From a checkpoint of a small mixture-of-experts model trained on Wikipedia: 68.7M parameters, 32 experts in each of 10 layers.
Below are experts of layer 7 (counted from 0) of a mixture-of-experts language model. Rows are named router (the router's row for the expert) and show model dimensions 0-255. Each number is 128 + 24 x the weight over its row's rms, rounded and kept within 0 to 255. Numbers have three digits each.
Before each expert's rows: a language model's description of what the expert responds to. This comes from a sample of Wikipedia text that the model never trained on.

# expert 23
What it handles: Commas and years. Commas after names or phrases and the second half of years after 19 or 20, such as 1997, 2023, plus city names like London.
router:144167139159106151130144092087118156147176118102109104136134141165089129154125127091094124138162148142115133108103136142093152120096096086110076119151102129115151121131120206111109136120125101172176133121117107162113155115146151147141160128154133106105163131079075130111141134138165126171131130088124109139171142110137122140126167139112121174151193085110125115115103098149140125100115141132152106151138113149130153139131133122137152103119139115149110165124112127133111079105127149129163129077139125131108137077104111167148139151140143131146127154144167156122197137164108133139147119122125073141146113167079090098098163117093109089154117114124146090094173119094120128096143118085189138125087124160123135159152109153130145133130148136119093150157098123184093152151109125

# expert 5
What it handles: Table numeric cells. Numbers and blank spaces inside table cells of statistics and sports tables, such as 54, 41, 118, plus pieces like un-le-aded.
router:120121140125102131142139104107095129111115143136129093149105149141137105107105139160111098153152134120126156149115107126124140174091107097177130097108132153114102161134144164145133144118130104142129133120130093110115120120089183145191180091093170156115142122125132167154108132119089101142144109126157138191109115128146127150115148117096135177139146114153099144147127170116106129086098125091147111154125097135117118159126129153119108084124098142130156158128136143123131083103062114133124099100135129152100135117113120105133121160156110098099138144143149185100130094120144145139094173094142123110106128151086144119138124134099114144125108106108167123129116126168131109139174158102157119158099167190103162135100128117093130157130140162115103176151145136143094121139090153

# expert 7
What it handles: Mid-word syllables, percent. Inner word pieces such as ic, ud, er, at, est in words like elicits, Preludes, established, plus percent signs in tables.
router:156145126141106114110115120112109150131149122162114145118140122124165118148104170086135072128119156154140161131158125120150125153117069084154106127143113167107130178164114123137116116123145125120144094096155132097136127162109142179148138146117138153150130121096161129161121159112183081113158149117119157147149121126134128094145114143167122115149191130100129125155127093129154134130106146173162158104111107174134116145124140103100137153145152156138148149140108090147143116107135100154161109076142131130145098164101103169116135123122127124128118143128117110111151110134157106158092129110115095103115117135114138126120171146083142135136141140151135115081158133132098123115161152098142160137157138188133156124151140128111116128112175128131088095148101104176086098142130125

# expert 17
What it handles: Route numbers, place nouns. Highway and route numbers after Highway, SR or NC, digits inside longer numbers, and place nouns like School, Street, District, City.
router:143126114138094167129120128112103111155168103091115119103127105133128151138111127133104136150123128148100117134128157132112101114143112132102115125135082189039113143180087186122115123152114113151132147142125136127107153134125155156157169119115145137123134138095101144158129116116152132137099098122140123123168146116155148120132142150076157170123142117102144094133127146143161072087107150175131086130125132146142071166137125198122100097171099162159149141118163125127130072119116093114154140100140123105119116070095073112120142181118134139127097092142183171117146119102132104129092138146131110119126086123130147131120119121097115093119104136122118125121185150106147120105143120141135081127141135132097149114135127140113143149159147148098078164146070142163103151165102154

# expert 29
What it handles: First person, line ends. The pronoun I in quoted speech, table row starts and line breaks, plus other, another, sub- and mid- prefixes.
router:133116086164128148108128106115106109121133148112071099156151158091163142118122150155122112167120163150101106138096133149103131184113148098063110150154094129119113151121094159153137141100163146123135122087102114130105126109153196161169135132103137112076181112113105134151097115145150156136119132145135095171112166081131109143149132143109093108158141100133143109098155123134170163076117121141113091132117108166128096144159143146092149102143119119122148166121146130114128117124151125132177109092135147091114108147089099135098135138159145125141101122165163154134123148153156110121108117117123090103183120103128163149134104152127139131169103153120120096091154131105106134162108107139142101161124161146130109132098151163128154096173106121074116109157124097206121116149097145

# expert 9
What it handles: Table headers, section titles. Header-row pipes and line breaks in wiki tables, section-heading words after ==, and word-initial stems such as cons, med, San.
router:138149091114119126139140095104106143126152109139140143130152157135117130097169146146127140151112151152151138164127102148126109168087096060167075120148114128136136118121063141126159134138103093119118126090090112113118152126125163106143141123110122071111170098083137136164109170137119137117110114152096149141163139109101139116085122121107113111122142147092151138088134163089170117146107112140133117161132091169152085169091147127121091121098125154146144147125153122103099139123107108181120101117137155136149141127142101127149144164116097099114165117124185112125157148137121104120127136142178137146119122157144178123131145122147107167128130116135156098109157119134106156131143106106145132146139154156144134147145112135128140153167142165075119175147109132117104149116110116

# expert 25
What it handles: Copula and predicates. Forms of be (is, was, are, were, been) and the word right after them, such as best, likely, so, a.
router:120127139127120137167105132118135126100125135122144113129135117121122180126110120100107120125105126122099107120100082101130087129150087115132095097145126107117098159141136127097140131122108153103100149120109118147143145184119158154191145109116114136146179112139134118129142157158178138190156141085127172164125134122122145090099151142120150158122131091179128085104168086134168135135085118124154103123128121170141141153110119147119158129125121110163117145190181117154073138118114113159120148154130143153147130161121116122122182150160147110095146119123187179141170138140139117160119105138148084146137123097111173163091150147086117146117140120113133146126175140138142135131134134127182125106133156181125110176127102165105154116149160159108129119173071142161134128122103134

# expert 13
What it handles: Section breaks, headings, acronyms. Paragraph breaks, == heading markers, table row ends, and pieces of country or agency names such as United, NASA, CECAFA.
router:134145100151145126101126098134120169119158120127113108127106140138123150141089138101126130116141117134125155132111100142115086122119099081115122128113128131114170141103104160145108133138135168122152169094126145133119147123130139129143124110128113100087116153110127141122120126144133112094112122118116116115110143114146098127132168137150131112165138142112101107128128106131156128095090137130138111141131118146094109115170144158096133091141109129188114133114140127095096120082104143161154135119140139114124156083071132130160180135133109107122116102154185148113161110160142147184113116177114085108158108165089137145158150146094098114179127132132118167132158142116126100122166110112160092172102154152129111186126086152130116093105091155152100152153142118139101150130118189

# expert 3
What it handles: Surname and place endings. Final pieces of proper names, mostly Slavic or foreign surnames and place names, such as -ko, -ville, -burg, -ice, -ford.
router:145163104114098135138128090139132156147150133140103101131123134149103171144108123147109146162110142151114134104092095144105138151076123089112111120130150179094111133119111155109129138139153111155133167154153140114145152114110155156132175134128154112095133144120155084114119152134146152158161108109118089170174129104130109116118134124109140140118169114098114109118108115115187082086116125115119138136150128157139150126146138152109148127149107139142122128154163119158109083108125087121151067093157148113111126121095098151104188123166131066163128107183139147084118140108133123165097103144170126139141149136142122148082138110095090141147123145153134142140139099141137126136130161144165073141128136144110122146156103136146126127138119184152118131166116095148107154164126132

# expert 22
What it handles: Verbs and relative words. Function words (that, which, who, it, had, has, not) and past-tense verbs like named, wrote, used inside narrative prose sentences.
router:118139086138121128122113153109128135168153126164079140118139131140104156115127176120153123117161128122065129140146106113133086132135131112104106109149112111116072151125104104140161160142099127107138131096126133140128141159077163145155176131094099103122120132102103124173140172159117090171122140110143117118160094137133140139122140134123117143145162091132153117134155127154166130154071129150124112166106100136136114157116157104137173129145131147139102124123142099141076088109113104134141075100136138110131134098127102150121104174166102123110077113186174138146112143178134128155115155125112101143180127155138163100121142114123134156179091151104133095138173145109100145094128138144182092137120129166116146156135123133121159134131169137147120155149077145141145075156071152

# expert 21
What it handles: Sentence-ending periods. Full stops ending prose sentences, often before The, He or It, plus inner pieces of long words, such as ext-rat-ropical, spin-oc-erebellar.
router:155103126129144125142112156069124154144187154133114091138131121104115135165112124148143104105140142125118133136088090165112142113147136107126080137140148139072089151131100149097141130124094158148122105107124112141149134154090165164114134139121142144103180137103124152138154126132153130154126142114141163159135095088119116111115170115104090151174149171132132099098132139105145074123100160176105167115107108151094124100089124135088125128140102132128164176145129106168089100124143108191157126092153141111168122125147105173161132180132111137082143136133112141102148119132135132127112138166130131096136128157145094117116171137099106142147110146101157139139146113126109141097107147145141154162153113151114126140121118137129135153124176165095156097143114126166093133158125125